Weights of a small mixture-of-experts language model, trained from scratch on English Wikipedia.
Experts: 512 GELU neurons an expert, 1 pick a token, a sigmoid router.
Training: a variant of Adam for the experts, 549M tokens, 5849 steps.
Below are experts of layer 2 (counted from 0) of a mixture-of-experts language model. Rows are named down (a neuron's output weights, with its number) and show model dimensions 192-255. Each number is 128 + 24 x the weight over its row's rms, rounded and kept within 0 to 255. Numbers have three digits each.
Before each expert's rows: a language model's description of what the expert responds to. This comes from a sample of Wikipedia text that the model never trained on.

# expert 3
What it handles: Spacing before numbers. Spaces, pipes, dashes and short prepositions placed right before a number, such as in the final 6–2, in 2003, (aged 67, 1842–1860.
down3:139130118158144122115106123100105128116112133110154125092148139152142120144097122111147084122116171172153101129113140117122097144118155154136124131149156137141134132148179111100093151125120134
down4:098112129168138151084092099128167155134158112154108151157125104086134137120121126118122166103136125093154095156126135165119118099139128136195069124128103119142146141091166128128140170136152148
down5:056075088144103096122152137131140147100136095156156142134119145108130109090144108127148157119161119126115142107110118148161136080111124116105138153149075146134075108093105123126126108132138107
down6:108163125104132086100105147157139108127169083112117120097121142138166112129115092148099140106146155093120160132142113143069172159127110105103119124157139174119143129075112130116092112123139124
down7:127141127125135141138128150146127116134143106125122140138122132120127133129154120125127131170139128133112101143125104111103124113100094152096152105125139157126128120157125124081150189145112132
down8:143155129122120127150118149130108142156117180117077108135108133111132127138116169170107089153108149145069122128063129120147128101141135131103071093150111062089084137164128133106135120073143116
down9:162157090150160112118088135140142152102137156146085147077115128132133134167158120132129113083148157175130126148126147121166129150115126127166104119156123153097163148121100148106130151139147121
down10:111112145144104131122136140102127164121125127136138125131141129157132129064131091144147126097119116117154156135166165104118149173133173137095103134121184147141100125110161114131124114107120173
down11:118132167159115138132140093096110143181150134127134095164115115140143170089155104130131116140113119118144138122111139119109139114108174144111139116110157120101072143099158149178109125118095170
down12:109163109099157176138131133183139109115165107109123154096132140120131114136111083138099146081132139135137143133117151104119153162170151084122142106135113128101100078065116118163136109105120112
down13:128129111137141137132114105132091075114135124140145158119143152154134138114125132112142133099149129129157134097127128124159129152129151139119133104124164175164093162097170142115109136131105134
down14:091081139132128167117143132169147109158128117157127125138144152135108123087127141126130104134106122138113138173148093162136131149112131138095107093096127169129112127158148153096150136147077123
down15:137088105116132132070159083113113083128094124122131133114098119119126132134178157170129117123149115118118196141173138109158122100133134145129162096131100128143096120121143129136138132130136120
down16:145133144151134154165142153115091087137125105139137151099083094145156156109149120162067096138136144154095126135138140109116156152156103144128168100131117129131130128162128136135114130139170130
down17:111126119122129109162147161164145127121127121137122143124148141156156159166125129168137116131138124114103105176121129126137126153168110116160135117140151118110165107097113141115151128167169090

# expert 15
What it handles: Word-initial consonants. Opening consonant pieces of words and names after a space, comma or pipe, such as B in Bosnia, R in Rambler, c, d, p.
down3:153127126145116110118057134100140130154134107127112119172126132113115145135105152141070124113136105125067145088135136116167121134104138116163168122158123112129099121119106098105144080139103134
down4:128148150117105137084147113111128094128096138110116133144105162121109065186131132176113123117142126157148134083134156102152135117123110135123124104161130088155163124112112141136124123176144127
down5:141160128192097131139105138154100114131119181134114153139173120112097142139099130132132105127171103120138113153140123098133118158111120117144040123135173149140124169133133118082146098127107102
down6:103154151111147094134137145098121129109128144142060108099119110089127106125140167136131157109117137154089119125105107101113133156146115110104061109129161099140147148158110118145136128126129142
down7:119119110060135129169132147160115124116124107125093112114081098133105142167128097126141114082097145102108146147154143095142129127157160140103081111135134071124147081139113132163142127098138166
down8:186144109079165085132153097138124139118124116121130142156141112151115142117176135105157130126157113119149122102113075086104115093157134148133105148144134146102104129119113129105150153147126134
down9:143162139065174081107127119152089119100137083139125147121166121142103107104153166130129127108152149122103142099102097120127130142142151128137092139105135120144127133139129147135135160132133106
down10:119139112161147101150139153111160105141088120134136129165108106111161129106116101146115113124135124149078139124168179139124127172134137129141165121123168138123120134136071105121168107144139119
down11:117154146121099166139125152124111117102142161125090119112175140144117097111148135102134105110079148092115136163112125161092103131152150154105161122142105129114179154128145132087141136131144136
down12:114116127112107112144108145091152082150151095114122090096130116114155116131116146140121103096127157144120148167120117181131121161124175116148134110119131134134136134157126139100126120127106105
down13:106124121162181148159140112124109136130170137171116156145151152132098109175131123138151175137134078109097090083145114166154113124163119133115162135161129083130118129131139115122116089164128135
down14:127146142105089088179156145090096157146152105131145120133122139101141180112117135130126115164145136142123112125114115122111151125158116124168082125140114115136097110117139143098106117117082111
down15:174134137116137158170101128091079147139140103105111118119067126167079114130154146130156134157131115126097112128123116108148128089082117173112090119158133114074123139101125115127094116127169123
down16:132132136127153125149147136136125103117126126135151166200107174122107149142119135109110155131085124144093100116104079139137096131109159117108143119151144110104116123150110142102102080138105145
down17:134132108144142157167099095107120119088129127122124094141061117154118139131152125138118128146140073148107158122123183169125193087139147146149092087135135100140135094111184122100115122133164132

# expert 1
What it handles: Place-name endings. Final pieces of place names and named venues, teams or bodies, such as Utah, Manchester, Saskatoon, Lehigh Valley, Pakistan.
down3:132118135137124131102102113113135112106132112137124115119112155149104111101138154100111122143134119114114111142153071127117105146113126140119125110141097155172145136157170135104148159126180121
down4:155083125097135073085155120099102129171119121133094158130150137152104133102131158137131166131184122143137153129139112142105130138114103104076138132159126113131140136176080088118097126110166122
down5:104135106124170112116117147137138132159147112099106123119141130122148137109097128085146134163154126154118126099129099104142112114133109146122146126167119116099115129171128106104142143099127120
down6:113139135119138049116161126118122149129112100119147114154101107144157139132128105123130111112114098166105142092168108139108169132116085140106163101111137104149144136173112116090143127152134116
down7:150117126125078111109078110119087117138111149162137124157132149117112147122179112145119137138110130144126167129146097138125132182158148155152111089118151133155128153118145125119102121132125111
down8:141163127138127089099106176174112107132137118117096147134116111130125111156126101104144142118120160095144203140157126130137108140169130132122121145070145152138137145116147135183126123117120139
down9:124119108125145103112147158091195095137146105139128115158177086121120138108131116113104122151179115142168122097163111125131110100142121144123153134157114126156111167153180122101135147100172169
down10:127194136125118113139108127113102151103121127112144137137139081158135116108170168144130108092153115136159136137114131112104203097088133141095113108112086122164163095140117164122104128126105104
down11:150143095103160156104160127106171130138101101146134116099085185140105108167109123122117120164093146147124132125087135146123151158126112129123110086127146112108155134112120114117096150158105125
down12:111095111119150116085103107131139118135161153134130132128115108148133137117093133128156126112118122121110167087146108114107118127138102094127132151102146113119128083113141118118156151148091126
down13:127125114163099139088144089107121146120129149148114114123089126131093089115135110168096140117146143161166115114161153146154140107138149125114118102121157097148117129167144135103097128134134137
down14:154158079145135128129165101124146143109122098207125067148105126169099110137111134050117142131104163133123162089149142137065117108134134134081128113127148146131166106129130107119152124152128137
down15:070136153094140117113165158138135133108120136114126163172111086146146063144082116129102154144137155121088104119171150115138119163110087154103103139121150121135099150100127141153123099136117167
down16:141108136156126143115098116096100172150112133155142139123153143123110081133152134111088154135174121129141123089128127090150124140096145147134121142164130126133174131126082135111086150126143145
down17:120113097126092098130170106098139133132127123123151155174153148098153126131117146093143120119153094110184118091103103128104135136135118120139161158108143099105072115110097114135144127098137109

# expert 8
What it handles: Year digit endings. Last three digits of four-digit years split after the first digit, like 2|013, 1|948, 2|006, often in date ranges.
down3:131099090141062112140148117124112129091071097084126117146132139102136146081133123141144173147150121160131137147105139119093166130113139110148139149128154114098125137112078131123110122113153166
down4:110097124160111161156113121095104112098105119094106129140121142134100141110094117138163168115136123145167165185152178099141147128095140153141175154171129081107136125148102126091126109139162147
down5:134150107135135134192166142118103132123187110123156150131127134081096150132108169161130112118188118133075126153134118120079108087141096141128109084122108099163165137111119124115119152095157133
down6:091101123125166163167149172171150114092127096147127154112123168106134109102169093081112127123165130081140087151112134127139080175135140135139130126161137104156079165136122138129117151098127112
down7:097076084120157109109119102134140178110112107141130122105119148136142104154156144116122169101152058119152149073142108110138131109135112129161132132128159130102186142174082146144126094106102136
down8:150115112130143149136130152150112112101129156117134150115149136107157088080127149106154088107144126114159144116140139138138127125166091086166072131146159106137077089132115110132106131118105128
down9:151123146135145122101158077083148112157127117127143141161110110138089114127181138145142177152064120086150114110130119185098098091147147151114069125111111163143121140124098131114096113174134121
down10:067069157120122144133154184163146081116116127123139164124108151145126136101150144122117106129142127154113144095121099108136125127150150109126140127116134142137100115090131116120140151120089115
down11:160116126120111074156137139093132122145123124140101175113120141113157178096139167128130098135065139174150126099136134148113109099133105116136092087131130139144129150089110136129145108108099091
down12:138157158143084076116135073171179109152133116159095124125129145055125095129120115127129152155131137154156118144118188130141135080119174139124146130112129083134150091099122157111109084137115118
down13:117160160157127113111141083147140158148116156140126154134151119112125135099136110122141198124125112128113108160128116159138112096122176161140115134133131112117100122125105160088089108133106145
down14:096165111126100139066082112147151104120132103138143051104197107171157127098069102163117146113135125125100136149122153140186119110124153119129127124125148075111106058125124128114175093123159147
down15:106122090102165119127117130129095136145100107113122086141143143158091118138151099078120146108149139119162179111129161159129179117126131153109118086129156115125135126149140161134109107119163146
down16:127154122113141111124092121131120063135157111073173063075172129147107124099066140156115131141135158156103093141136111132114112097098127163110157088168153104113157106114113123100118092176139129
down17:065115107161160108088126106084129124123120144099131107139156123164102146152124100119147123123173150149132158143154140156130179144147115116098131102155142066133108152102132114134128133145156113

# expert 5
What it handles: Quantifiers and modifiers. Number words, quantifiers and adjectives before a noun, such as two, all, several, other, many, original, standard.
down3:069163173141108146130142115143151128149142125126119130109131128136120120106113155125110158112092087140195082131128177155149118132124129114140108120108140138153113152158158116142136119113116166
down4:084093130131138143129194123124105094136145078111134144082130135099119081102122122097104103140138106113194123089128104164113107104137109144123098108142164086135120119162150135149109178117119126
down5:110188147147114151123117120101157119147127134135145135096150130135104146142108104115130130139119135128142091154107166168124121149142140122109148095144127079135104116132151113109121127123129162
down6:137116148135112116146124069096133070140082116146132157169149086097112143078157129166164135104099165138096131070114156142133180090128131170110163137124151117119097154087163128119127122133142205
down7:130144152175112129116092078117131164120176139095132111133148111127132117145092142137158149100134105123139098120144146139125109109136126109136133128119063130142093097147138139111119134104132112
down8:185107071134173100129141128114122158180148120150131133096121099158121141058131122105152139154129130120092150163122121143132147082134120120165164123115098120099126122088136145109107142136142097
down9:134114139122093069163130093104094144128170139123141133147125146110137126161156123155116141142121140183097146097093065142139180182115135167168121081139139156126174137113135114115126095142114130
down10:156127090089137111147149121138138113116152135108096134151123138141119115129163119099122128113134157132049127125119142110145117102149129149131123125161164171146150115145110146104122107145149125
down11:135106104166155126126171120152122145114102127107041129162123122117138140149164126121099137128127118127067096106115126117129119142148098110139132160152099142131134108143111112092138108094154110
down12:119140141094164169074142136141119153119127113108146132173137156129109188146113072141127118157103127115156110140102113084132118146085117113155122166121147086160115112086116176114117179118129163
down13:113150109122117122144103105095148138100092123137109114114139082149170084148089137141153137085126121115166136109124141133101127096105137120117099117126127110158125112164136154158167140143088157
down14:133114124136165112119144157115128104129115099141145156111119134115111154130110162097176091133118114107127137151146207134042179121125148181128137108144125139142115112112152159133156071177123186
down15:109128133102148068115113146115117108159102092111088099155091147119105154138148091098117101146103138158119100139153134134178133169155143155164106100093161109142149139096126161156126157141147090
down16:136150139165137124115080108137107130126168150160158140169158144104161108121133138114134173084128121191066159098159124134115181138110103113164123105148108158119128142102083103116128155120151107
down17:095124124106178110086123083098111172119083118096112123146153090112117187119099108109134154167135126109128123132138114119146140124119156081143106131117119135100156134134129100100118158114165135

# expert 0
What it handles: Table country codes. Short capitalized abbreviations in table cells after pipes, like country codes (IND, ARG, USA), party names, positions (GK) and units.
down3:131111105129131083123156154139144112130112152116122153134093122162140166135114088130089112157141095137135177127141127147157108134111059116091152127131108137135143122126123109121143121097111092
down4:155111130097143139120093120116087168124110151124115149138114142122112123120151116118181149092129070174146091111112118124148148146173073124129091136163111125149171125131176161130137117129156113
down5:160129100139157137125139126120142088118107112131150174159062172144159132149095124142117146127126119107097122122102117128109137117122163105143139126117139141185136153111106072122153106157155119
down6:099120133137111090145092148163126167124195138133103108148176112120107159108137115105092120164110179130114122141133074185106091124119102086075147122113139117117146122152165144127131101146062123
down7:118155098115127092103137125151109158154139151150100126159138113158145106149127133193132128149112138126074139124115119163113134147110125119138173132133146127097102126087124144146124113121127094
down8:104107130153108165091111151115100089124113124122124120139161189128112141096161115151092086167114128112143156129097092166128129088115131120118151106131116110127143122101179125134145139131113087
down9:115119092132163155177123146164132155112108150181080139138110119111132146120143104114126156108126115128086122143147132123091107138091168090108113153119147130152163181132118116162100067183137101
down10:152114154167146121122115064145143081133169122130111072125156119128130120148138104135106151103158175107121141141146121156133128136145105074126122132113128142128124154111184156156133167096132110
down11:088113118143122126119137153123114139104098140171114149164125161113139133127062146126128106129075130128138137113134142181087150143153126145138120097125188156124129145162092081129125113158091108
down12:151116097130143131108138143115128146096109118157089131116108102121156113138132122114070105108127145115114134153124170155185122132058156128162127161074200089128152155136129133127125095129159130
down13:106132113150110148135114111132170129098109140132114156187126127129108116153131104105130129153119152118136123141129105108094156117069163080108098135140134122163184125092135167138093096183129072
down14:128125155135120143107085103139134136134131155093121114111109073132125141102057089130164112106128070160177123123126137140111152142132103160135091137142092097116149127130116155101168094135149152
down15:109143147143148126124157118105105113104120111169132110112118132168113116133137117154099125117101135156058146111100135132093109109129130168125129108105155141151135201141128123090137169119141144
down16:137124128131136117131104115139108077127163140112120134152136106102109101132109164130155070137143105127153156120161129138195171099150120108093088138146109103174127130130122105145118137113118118
down17:112136129112102120126107090099131109145147109090092135118160114127115140106170140138142172114121108153136131160129125136121145133135127102168111110164089098143163128164104142119118141137152154

# expert 22
What it handles: Capital S word starts. Single capital letters, mostly S, beginning a word after a line break, comma or colon, as in Sophronica, Squire, Softball.
down3:160133117143102111053114130109055133094119130111102145116118113136134110142113093139154133125118137132094123161141100104115116104114169146137106083152127132155151110115112099126183141094105102
down4:132107161142124091122136144101141116114142120101134185114130144128139134115124182097126096167091126122146152132098079087129078167095099142129132156136137104114113129087098135108121122118177137
down5:082125125152139145143084104112117132128165164084095082103145148118105130148107162102121133165094121149158141173135124108110123093145125109140076114102108107133157136139126146138136114097096137
down6:109133082111139136096134118152153141150139123147148157105122107162135150107162145150183165105140125121142101119140082094139120070143120147111123134141163164094108143113111134108136125138136140
down7:122142134151105104095148150147106154119081169125112107106102095142140128130108107120144102174144094122117142099125085124117146148109167155184143140127143118102082167139077126091144153117122102
down8:110160152108102127146130123161141098134146120154134155135137122139110149113107118207135144132124122174137104114140110116134141184127092147114112138156122107141160108101110121154113137099135115
down9:108139149095115130158150096098124111129110152116131131127134148164099078122145170109153092102126141105106124129116096152138100107137148140176172151091157080132082142154145122158109143146090130
down10:113127142121161147114118105163099169097114141118107135096134128123158126118112162161091146094099145128182130112130102125154115085156138110153131152153121116106132129134104144182152131086105153
down11:119140138121083104125115109101126101158141081141133135169134100180148102142155164121162152151124154107129074147097162153130128109107161169169122108106113168159090154108138092152126130162100155
down12:133152137123095105159141077102118112171098141156119136157100115144108109158139129135141122115113093115117113159102145154170128119172169159171153137132176098166119152117146081122123103138155128
down13:128098129137090145165097141115140130116133153121101094129112138158083114115129111158137150092133098136111181124112122191092173124129099120142121095131135112156134113141130085090117101127155142
down14:098115097122156138114150127166139133167116170136142109138137131140086156105097107129136126099125168124115147137133128096092147153130087126110086133119109102130146122164115109117130137113092122
down15:120143164134097117128160122123101101145126156078129109188135137121118114141164119155130120152132103078140137180133136110118144122145146162155097122104150069160142170130151098126097132121140127
down16:116110122164101141140170133129108098109077129155108128113131132117151143116124145126158109136098140112123120126154168127164132106133160166130168140130156159125128119168092083116131127138115155
down17:148138160147145183190098116077140138107143148119126192135143102125152136189158140155140134131155122133132131164092138134119089118176158124112152095175102082158130106109146139122140120113140141

# expert 12
What it handles: Personal first names. First names and name pieces of people, often after by or a pipe in tables, such as John, William, Jim, Ian.
down3:131145128207075155126132141115138125158132131119128108136138095152094130135171127119122141145136128164178128132094126085101115097112156091147111105132137141147154138145197136149138165132122130
down4:145096106108157127111135107149116111113126165119145147162105092151128045140109099102118162128104127138116117108155130082107107098133143150127164135096126101115160152152103143126131122123088138
down5:137150107141123153134130127098121109168179150092213145131113094136132095133141131135131123138089192110173114137091123161115112159169113125121085150135118144174080114093165132080109157087127086
down6:151154127131132109146137180150129144160082088125102125126132116148128122102143161131046101104141155129138144124167122141147156110161130146118117127100092147131167139170104149113156131100116124
down7:133125085134126164138096120128128160120149079164130143124131113163125130127119116147096160090137143125147117169079141083135097117141118102123107129139126133148154097108141111143099104123129170
down8:097106119130192130125148150108146132157147138176131164135139146148156121148114115146147156148172148121162123180132135092125124149118133148115124173100114140163149107147120169122177129150127120
down9:138155157114144127150088109125085121166152111146125141052133139139136139135097115125154120155121180135142123104109151110112115164110136095131119101143157154129128065124105136085102116135105143
down10:090177137094117112131114127143135151130154163134171125121119062179130119192119129132112145133127153131121125145104115162105166127116150151143082098158160135085085096102152118089102183113130151
down11:155144130138091137106092110112143126104119101121117098159133138152158173157163139125139149126143125108142089133148112126090133114185109121102147165150118144150154149118145141143109086105096112
down12:102088119134121133129136131147086163096114114117157147160134130116111149092133102151132107152097099128120115117168131163113178099155110141140116170135140107116160127116122168112059111143144133
down13:154122162152111122120153097136133134059113084110144132135106147141144123125101103091143122138154142138086110115129098123138133146118140097135072111122119165132120079086133105110128126122088074
down14:144098144146157149164144115145171108141104158102114162144139105111144104148059067105134175119157123140059138105149066113095172113123182131098141182136141100060123110122138113134134148123132128
down15:143141108143103165091111134144128157113103164148150161110145123120100108123115149126108143147110138122156125148129135172131159123119108142167109117120133148161111086116155157101073138131071069
down16:142078087139141135123176134125129117140115144160150100139100155156163069114153108131111128111092121134086105130164156176134112157083212126172098086146123174155131122136123068105108122147168129
down17:127125141138126138103136142108135181125165117075094153125118154132116148166098111086165098112112111106153115115097134135149119116167110154170135107134133140098130122102205104126145154156139098

# expert 2
What it handles: Numbers in tables. Standalone one- to three-digit numbers in stat tables and lists, between pipes or semicolons, such as 18, 32, 7, 128.
down3:130110144133129084126135140102145149093133164119100151107116145146146125142088172127114150131087136149147115137102132153132154093117116123093118113141136080123151117154070148099152127160110136
down4:138115114146167161100118140123111087130131160131139125128119180135072160134149144100106160130152169175138129089107067117175151145120085161175110108159153103157103167128111115117168109130158157
down5:118090101100188098145150107148144139126146115161117125150121119124118116099112125134079144096093149125119116150116106152133133086148148108141129123133096130105127106135132120110150155176106102
down6:114150147150139109119123093120110104146122105150138148150095121132116118098120107136112122147126080104096147147152095113118133110125138111124122108117123132106167115112158126113119131122096097
down7:092113105057106148136109159049113124160111081127127142096138148134144146128132145136100124165107118147174162121103144071109140082194068121136176095141120154139150131107125135117115142161122143
down8:122147103110133128094145114142171114161125166101098130172069149121118071078114178147148112132167132141105143101183136153102164105121095189086123142138144094163118150134156128109125122150108102
down9:106115136166147101119129111133122129090127116096162136132107129145157100092090116103128144148093164144090107152124108159159127150163153096108155130137132126176137148144182133154117135086139114
down10:112115107096129126098150148073162111131140130110141080071097146122091116171136111121116138106127095160096150169128132121144132127163129143144137112130143125159115127130108161153144107107124121
down11:138117145129150136133142100139142141120151113113114138148108100124105136156108107140090166142162128117104052142121162160140168117133109162126129085143122126106121141159101127126132124144121146
down12:139102137092105119140120138089143133118146142102122118135133162115130116146147150136135140143108140117093082124170115118099157112076090156138125088143120137126153133171140131105151123160157128
down13:112115118134099126128129146062136114118148145120127123128130111126094149143130133145140108136162100104126132112104143123112111105109144128120152118162156151100118126138116146107154120126176149
down14:102119127130153082118126146136102167117135128108137145115104089137083152142105097151135159142099121159124101100087112162146141144122167107127082148099139093106134147164111156132138130072137144
down15:083123139112151112083092115125134109138135154127115116064144137120071116095166156082154161112152157155151123124076131146102131142110111141159105180117148084144129148154103167096099106149173115
down16:090149144172133086143134131133094133100096113175167121176138123130105136140128105162154090130143109160136077123130111087167140133083122150109138144105129108101189136119096162125104150122121137
down17:187154121095090117118153131129126115081129110115132110158076126151121130073117133167122115078094134156143122110165143161121158104133126125076105097124093144087156158139141110112113119109152180

# expert 4
What it handles: Table and heading delimiters. Pipe cell separators, table divider rows and closing === or == of section headings, as in ===Denmark=== or 6–2 |.
down3:114147137141121111132109123133153136153187123132132142142133133141113125144098095122153123138135172146136149117100097096144076109124085120129137145175062162102128105135138156098069136118114096
down4:130119112092122146115121154128128125108152128108152144153131117109107090111135137110162144115125133126161121097083116144135067122133155104106092109145133115141117108135137132126040164091124151
down5:154105129197134097164139123064072118141058108133112097112115139127126149114181173135136135123126143152154164132164154131133146112093144124122117167112136104152129112093159110125147144126096153
down6:082095129168107127085146098167122122122152134100141117109140145107142152106091131168126133110157109133159082144120126138180175133107131099130136164126121098097136095103091140124102102130074096
down7:140115100157122081149121097150105108127149138117142152089115139151114101136156126132132125127164133129109105155086139104140127137124124132157112134117140155110170135116144106112136167141140133
down8:134084130130102134186100167160180135091153129151175132111116167157121160174120128107151113125150123129153117101079103136084105158163128126093133145114128194120157095113126136128136114115068120
down9:135074113108097132144103104143095115102127125108156102130074111110148150135171129131137118113111151126129106127136155124121136155130107123107118094118158139114113150140113136104143122150120107
down10:147156149121117096121149102139148122134124141157134173161102125144092170107135120127144156153109121178150123126127110125170139135116101112108096156116115147118114101120123100127123112118128103
down11:127105075141097099142174151126070130119082095120113113161083116111106124127142147114096136140147143138101133175146168096140105156129153111148128109133120130124134139120122088082117112137121109
down12:136116100131146096102136116103112143167126126138093114152158121136105122134133110116118092141135113120089129127164118110175140111098165091128109110150112102122149129106070102120180111154073126
down13:144108151122155169143147143142149120145204140118134149104163121119134102114117119130126117151160158125143128130087110117150109158129136076126120159130105120144110143111136143147100177127119156
down14:104125092144108115138101140113125096147108117091165145112088139116107119141175114119088129128123158153108130185123162120148135129119115103130112109098166124109124103127133097067148145130163124
down15:107085156139134151127119129139131125099174166127140159112149139119130130132100128117162117169145145108158068119095087118135103157128140079117129165162091118114128113111164147154048168117103135
down16:137133112173154112105153142098119142143057116094116141114142163163112097106183141107144162125113109140097138144151132126145169122106112161092130126110145122128161130154192079111158115150160137
down17:112120094095091108140106111130130149148107198133140103215106141153105143141107126112144146148122093160138106084141129144148119124127064157090141139162139104144113098173120116112142092134145143

# expert 6
What it handles: Articles and possessives. Determiners and possessives before a noun, such as a, this, his, her, their, and 's after a word (producer's, men's).
down3:141116086143133100135128126099091161157134141154150124214120111138094171127118091146095156135129128175096143109182104146134154155138104124120144104135145078089106156084139117100163104096061158
down4:146112144119129160117087100109129166126139134149117143067129092116106100096150156146130126072135087129121130125110130106104097137098134099154124131131165161189107106131115121148159140114138115
down5:136104072123158155145105099133109150152112136084134103198110152102131114111140117126125123153133194164183127088190139147143127120132139133126128148126116098115105151151130138127106117147151100
down6:180137151123155115125094163102150171141155128135145125084128131123118155133150167122124147107146091167168124130071093134120113134142082126137123100157143146086119138128132109140127114166126163
down7:113150140125090106109079128089114134133174124119106133185114112118115178127086145134136150125125129109108156128117106156123160130137110112176154088153110111162116155130151144131142167147118100
down8:148136113092131125129156155099123133138109137104106125149101115116124108107096138136127115093129125091158125112092141118093123128145140138174104095145076123168139145158164131108128125150109100
down9:161157095127106158134097144115143108138151151145114153128107121160129157091128159170152132118097110142149123109134159139095154101118120145143092116081126134100144164081133127110097142116080163
down10:121145064156134127092122163136136165113104097121162167153106126147139129133167171126147122136115142104155119104144184158130172109142134128092130140083125148112117157153140148135129080079118141
down11:119164088155099128118152155143100107087122141151109144118125150086132089115136085113102131146130106124152091175113131123149117113121122135131155148128119101121126141119120136117168107149131142
down12:147159133127100144131148117120123145126140175131135175104113136091140161150116181128116133124112169135124110162137175114138139140133107171140127144147162083122141139140095108144117110124114153
down13:122138105126144124111105125139055102104117119111143083204131092139123101108092117111099125111120130124123125113157139140110139134124165170132087079102117077135100106167122088110133171111130142
down14:077145094130096107091138156095103151142122104164140122160116092092143162099093114152139110138132095126122172105148137153113132102143134076121149174123140126155150141149114095136060130142124137
down15:070133179138112132107152121145121128116109124128144098067150067131160095128135156141133128131117104077160120094118127176141114178131110119143138182120158120086129096140153160153102127117135150
down16:123125128115116116123128113170118092153094141125135146164093177137056167140141091107118154159125117094088094165119131127139143157144146146127120152165153151113164147183085136082122120146182125
down17:177153095127163114139111130148118097116150149093134143139100162112104120137105140113113110096132113119117096127165163113171104135123124121124122090111128126106096105116147118132148174105117152

# expert 7
What it handles: Line and cell starts. Line breaks and the first capital letter after a table pipe, dash, colon or line break, often a vowel, such as | I, | E, A, U.
down3:150102129166107106159122084128106087097110109109118132162101137145108100118113128131143138130161123157094145103145139163177135145105146137104116084134124101108149122169145067085162117128131107
down4:149102138140152147162164124110120130169150143121144121085129104138166154133151158112121114115093131162161120113113131102163075104089124145108136189113146138134062168159122135081092139131143119
down5:107139074120172146142125141129117152129127126104145103163090144151146076084098120161135123104110122131093118112140103138144113106122119175113162126144112082181151145116166165091102127122099106
down6:097159119154122200159090159137072132130103109131100146101167136133146165101114157184141086137173127154169092130172155109138100158142114168137154126160141142143124120129107148103098104149120108
down7:141153095122100122147135127152087125154145127133129105042148148124094114134123105165104087150114194111140127132129148149126142098144086163129153147151096143119139094137134131149147127121130129
down8:152128095132177161163116136107110127161117128148167150120137161104105156146131137078142126087172174100168143102100118139143112106183108107121138141119145132127130126127148112137066133134117068
down9:102124134167154113144136131147158113149095129126133112124100112154133131119105107118083127124115138112121123161146122135130129092129093097143127173160109164107137115152095116110114133113108126
down10:142134113129135131148122130120120137091116116132092063113127132130138085113124104151132146142129152151132137169148125103108162127129144138131138117142113123139139135141167092137093145117111173
down11:152095135137143086124119129131183134140093145142155144176127149128120163125109136116108111144140120146127143061124141119140136123135149098123134094139165177133105137144127165142133097122126151
down12:125096147106154128100149107136137138117083124133140138089093110128106099150106133138120129109111130129120139129160110110099149105095101135119114153146150133145161151134105115120137151112168123
down13:181138170103193098157155123129119147122112092169100126093138135123111121123148126107178148134155123138146097115106073138140156150133121115153130125109155156131175157097136134152173145138099090
down14:149132118100183133123177165097117136168113102123153111128113183108149140182135109115132077114158161085130110127135130107103166099121163121139159138124138118126155124093106108150129115137142108
down15:110158131164129145123112090122101130122126117111132161160117126093177122188099065134124144114139121141126103118180104087137096159095137126144135135138139083125157138121124121098139137144149092
down16:108131147128139147138151160092113116123117087122107154190139144166143146120137093125149128160119124156099072110153141110118153121129124116160148121099127091142118079131103151148197136097131121
down17:105134128136109104086147122098134160161125145152114097081159110120078115114113104096142132136126133123132170149146138116168142108115115140109145142137119116112101152163097101202153156116139086